{"d_model": 192, "n_experts": 128, "d_expert": 48, "moe_layers": [1, 2, 3, 4, 5, 6, 7, 8, 9, 10, 11, 12, 13], "routed_scale": 10.8, "init_std_router": 0.03, "vocab_size": 6153, "norm_eps": 1e-05, "seq_len": 768}
Below are experts of layer 9 (counted from 0) of a mixture-of-experts language model. Rows are named router (the router's row for the expert), gate (a neuron's input weights, with its number), up (a neuron's input weights, with its number), down (a neuron's output weights, with its number) and show model dimensions 0-47. Each number is 500 + 40 x the weight over its row's rms, rounded and kept within 0 to 999. Numbers have three digits each.
After each expert's rows: a language model's description of what the expert responds to; "comes after" lists some tokens at least twice as common just before its tokens as in all text. This comes from a sample of Wikipedia text that the model never trained on. Tokens count by the router's weight.

# expert 46
router:545527447544531492538540460439562448473533551574521541456523456455541439406533493551446575517447475422545425541493509506499483414545534551465485
gate0:509483494535511522494490541443500486415494533504432474432448510601540440538466545469561454591449536402531535497564510558578528566512535469502533
up0:512527454482423495501499563441512462500516492549482551475494525566531443546508545462600426526461542414563553496584469544584560540505530477446526
down0:490479497555487475498444571428499443553461498518469502543529480463524596515464533459504528424549544560541460545487484477540539524481528551539424
Description: Ch, H and P openings. Capital openings Ch, H, P, K, J of personal names, often after quotes, parentheses, hyphens or Mc, e.g. Charles, Marie-Christine, Jean-Philippe, Ph.D.
comes after: "\n", "\n\n", " Mc", " by", " | Succeeded by", "| Preceded by"

# expert 32
router:528522511480515547427497464504538476494454480526462497586486462552472485501508494453477517494454472540547459491472494513514452519493531427528515
gate0:523537483467544493453467544625519468452477501456421563510486496473486476512543506471457487502512436531463414521503471516490479538435512464546570
up0:496496486494496494472480579574480432451517495500494519516491509522555436493536494506491504478531404508506443533504429539476546503527502446543576
down0:488480446489515448468562531518480557484528492427562471470608537495525480547487509553494439465452511509486505582552478430555521516550467501501497
Description: Time and place adverbs. Adverbs and words of time, sequence or place in narrative, such as there, then, now, later, when, follow-ed, plus day numbers and years.
comes after: "2", "1", ",", "8", " in", " that"

# expert 0
router:554532512441592499471447470531587503480547540548504490454459454503582524507551535468488451457490446433488453511545482486498434511508465505519440
gate0:498499489514519491504457388504447523435512507516488429502520492505545517513516477632447545628489429544578489539469485399536460496440488467452519
up0:513525467466500513554418545454460490448542458479462462497494496463515491503474506523475466514477490572575409492490495515514461485463523485482526
down0:476544489527546619498449442554518473558499556494502435493541498572517481533515452511469452527431478539535479422505603534454411510502562476531532
Description: Table cell and list separators. Column bars, line breaks, semicolons and dates opening rows in tables and numbered lists, such as "| 19th", "; 15", "On".
comes after: "\n", " |", " |  |", " =", " on", ")"

# expert 13
router:531431500482547455567548445505493531442511494481527496532517475521540548489462469462463540584546502488539496603499516559516533474507588568479557
gate0:512479452447567521456454529522440400502527525536487538509535499481476487481493531522491502437479468453478417495541535453489442466453456489464465
up0:530489460489524521480527504510493435550510522491525530518496505565487441468473415452445541469514435440489450467470527453476470541513527457438527
down0:555452565482476635448494483426501473564460469533503470558488433445511459547500509541447504491493492461459457467514529485419538507491459520472477
Description: Table and section breaks. Line breaks and pipe cells in wiki tables and headings, especially after header rows: | No. | Title |, Preceded by, Kingdom: Animalia.
comes after: " |", "==", ".", " ==", "\n\n", "==="

# expert 1
router:509557446427580457521492470514489556487411515469494527556508503546497559487551544473563417548501491401473474483508563544535517487521532492450485
gate0:580533441440473511431530525485492503495437441560515555475524507567467488436520506467456437508492464462481499477479523464535460462447487510484525
up0:552553491507452497504501518465473543496457443526517504417512493516480504436551486499462485521486441484527468475493492424536478483451467539483488
down0:577473522468470375497407483533478529471516496492460492504556568516395490546462561417524517444437487504480519485489511560458523481513522402484465
Description: Date and place openers. Prepositions and day numbers opening time or place phrases, especially day digits before month names in tables: During, in, 1 September.
comes after: " | ", " on ", "| ", "\n", " ", " ("

# expert 39
router:521497521518521486553450525491455479513571503520475491483476538547453498515436480519562539555485444525540515519531521536478524558475499539478490
gate0:601499477475474490489575496457551543473426549515521472531466542532530499497439452450509532502481518466467488463487523563510461506541507538502486
up0:594498473526425473481562490472522437549468526517555534549466514526560459495492432514496496544483520509447460479498535527493465500549465555513500
down0:554535443431536472487475553528427458472511465477489516515496541467453420437506528543466425459512496505520470421478507481499523466494565490504515
Description: Line breaks and copulas. Line breaks closing coordinate lines and table rows in infoboxes and tables, plus was, is, has, and it in running prose.
comes after: " |", ")", "°E", " |  |", "% |", "Scientific classification"

# expert 11
router:437550577458550488457472456564476527481536467577534483459483534491494463429561501512542487563462568492485502511502501529568510490543541483527505
gate0:458440513497537523513498451534533446514504525583519470454504493449478483550442467472441516515438544499539451460517484511521527532495466542543562
up0:440508529506585472502499436520471424503545493545485470506507477442507506557483434485408487542464536542524451451553495510551503501474509531510525
down0:527489529474494533484475539528509471438466467490462460497506487469507505490420492532491502530464421494515489527530501482517462525590537490576538
Description: Year-leading digits. First digit of a four-digit year, mostly 1 or 2 in birth dates and after in, such as 1961, 1935, 2012.
comes after: ", ", " in ", " (", "1", " ", " | "

# expert 63
router:555505528461580442542464437524524460504524503543494536556544553487448575519543588480463512513460505412547451467514506479507467444464530454491452
gate0:578496496519539478458474459499542558568518482514502522510485489515449458482537527452500574541509394510451465582527508585540537529455486510498529
up0:540505450519520475498434457509504502522470479477533474518494539514422502490579523391499556591516390496471479509568482517550539497469476526482512
down0:522489555436456528546387577454472451530492567581452498506572504488446519461532466529464511397444525497554541538461534561494524465504457523493490
Description: Year digits and capitals. Leading digits of years, chiefly 2 in 20xx dates, and capital letters in acronyms or after brackets, like the E in CEO.
comes after: "| ", ", ", "–", "- ", " in ", " "

# expert 61
router:524585495515534486519419485552475527435506472478471506516508559522476543487468633420495428537477564518539496470523494535476528459475518475511496
gate0:564407498506493496504455509518524478500498485488491543453492517464483492506445486442518492519513555511497515473511508524467492470477578523470404
up0:539457473487420509537484495559519546408487525479506555487472523451485499496472500495504464518510521464501527486448461505402517476525561527456393
down0:518492507498526500566540524525489507517490499521446504481488533457454494480487526482478501454533516546476531521446478558480513475545503546572457
Description: Quantities and statistics. Numbers giving amounts in infoboxes, tables and text: attendance figures, speeds, weights, scores, and words like over, more than, six.
comes after: " | ", " ", ": ", " of ", " (", ") | "

# expert 59
router:469505518505477489483461439567514516499526553575441430456533446424523419437534456457481468588422566533446457472511517529467552495438443452489442
gate0:416548486512452504539459467490545449474477449480530512620570574492520498506437535573514525527511536510537554556585534508482510441481540474600492
up0:439489508453522503542516486528537488446490497466493473646550547466547487481438461521539541522528547512528493572594579509459527486486494483546494
down0:470488528526456512538509563467457492501507505500513501595488473406441490484484406564518497508552472486493588579488508428519512479560533525480461
Description: Non-leading digits. Digits inside long numbers in tables, census figures and identifiers, especially 5 to 8, such as 1,620, 4,818 and OCLC numbers.
comes after: "1", ",", " | ", ".", "–", " "

# expert 31
router:516503551508543455501445476521507492443535459512533496474526456514564511471491507525480517533480549455574500573428507493464459501402445538534525
gate0:531529515509455483427474511569539445567504477528540544476518472517513475450495464484564462555498610589512507461553485519482435515479467520536524
up0:527550489512478486484492496522501414506538505537486476467492503519545469445500424469553470540501605541497547491482530480474425550499460487523533
down0:453538477590555508455467453602498511453517518504472543469496470520569455510509484435503493530477499475490542467504466531460548534498605424436467
Description: Sentence and heading ends. Sentence-final periods and the line breaks after headings or short descriptions, such as "1988 video game" or "==Belize==", before new paragraphs.
comes after: ".", " =", "==", " ==", "===", " ==="

# expert 6
router:526569517479557508535518494434574429476594531476422504573544505546490502507430523494481528471506474556533498542512491540544570576496450564460466
gate0:466463498565504491460489466480463451573450476431522463470504507508489536492487434536501484505546578453500502487535495500471509469535483477503559
up0:476457513534554502526528445498486498579491440491498469458510531546511574513457489485467517425557497459503512418504520460485470484474451530494561
down0:457517492501497502425531486484499449432483506473508502460504592482481471512539445538502562430430537458498521493482507492550437489479479485499544
Description: Row-ending line breaks. Line breaks closing table rows or dash-list items, especially cricket stats tables and "- Label:" infobox lists, plus closing parentheses.
comes after: " |", ")", " |  |", "% |", " |  |  |", ") |"

# expert 34
router:552479449484463534517445447540499491471454502468492544541463449450476492524536503485447535567503464581486521571483533459417548459502494584433486
gate0:490529511513471478592581544511466492492528496537502570508587511468497443496520495513461464540552495568503541575533544569474415583464495494566498
up0:514460563494456578484496470528538529514463531510490481558508455494494448511543419493453472506482511546545530545529481503483445491497520499489612
down0:535447570430507427423481504498539495547609545494476478473504438388570476513486511516510490524501506538429522423499478589490488522539553513515440
Description: Capitals opening fields. Capital letters starting headings, table cells and list or infobox fields, e.g. Career, Density, Width, Driver, Difference, Last aired.
comes after: "\n", "\n\n", ".", "==", ") |", "==="

# expert 36
router:535468461470473517508584436532526477474447508507493533497495457446498546514456522493508591520534493515489461540426523505458473416561509530446510
gate0:499465487592516576503539512444490437506500503479494503539545529440490427475512542492474431448523516553466451431532590479461455502516492441525457
up0:465471585493539609469509533531481488430489466570518432478471514499530510538522546528400487421512499533502568428563521411537516509468468480489509
down0:515448466449457503509476527503506504466511544522499462489535498520518450592502511480460549502518482581512482473467514515490510502492527486535536
Description: Capital initials after parentheses. Capital letters opening a word, often right after an open parenthesis or table bar, such as (S)O, (Saturday), (Podemos), MPC.
comes after: "\n\n", "\n", "===", "s (", "\" (", "===="

# expert 35
router:447495486579517549491484483516446466479450518548456510584547496555515467530494535490458542446494517534520427474467474497529495506503566417559519
gate0:393483484482483541575597570498547523544520498448545535469513507477487474493486493541467478494496508474509528478442430509470506492453469495569527
up0:481485501492477538528503493529553537525503386412511514536439459498469487514537492521434566530555511506497491513462493497449504471503491464541532
down0:490543530485472500497496529490514456531482457454508500463579583511442469458520500587511533519541518409485557458498514466540496521537505491460529
Description: Countries, wars, events. Country and region names and event words after a year or the, such as 2020 United States election, 2001 United Kingdom Census, War.
comes after: "2", "1", " in the", " of the", " the", " U."

# expert 49
router:488520504447487464424493420469513572503452500502485429522522456538537577506570552402514426513472469522513473501528420476546483492587473456461559
gate0:396521491493535572530491503450475494437569499508451500524426458535525553532567589462483524466537510485463522499426410483522457488457568532545494
up0:447512491469519551497480496514490481445578486507439450445449468528541506549605573497496522453499431495443508522458429485529434483429497503559481
down0:465522451520470598420418523533508468460481474544534457504525509483481534478433504482595492554466470498489469582474491546494495482491525431511488
Description: Inclusion prepositions and leading digits. Words like among, between, along with, one of, from, plus leading digits of years and numbers in table cells.
comes after: " | ", "| ", ") | ", " ", " in ", "; "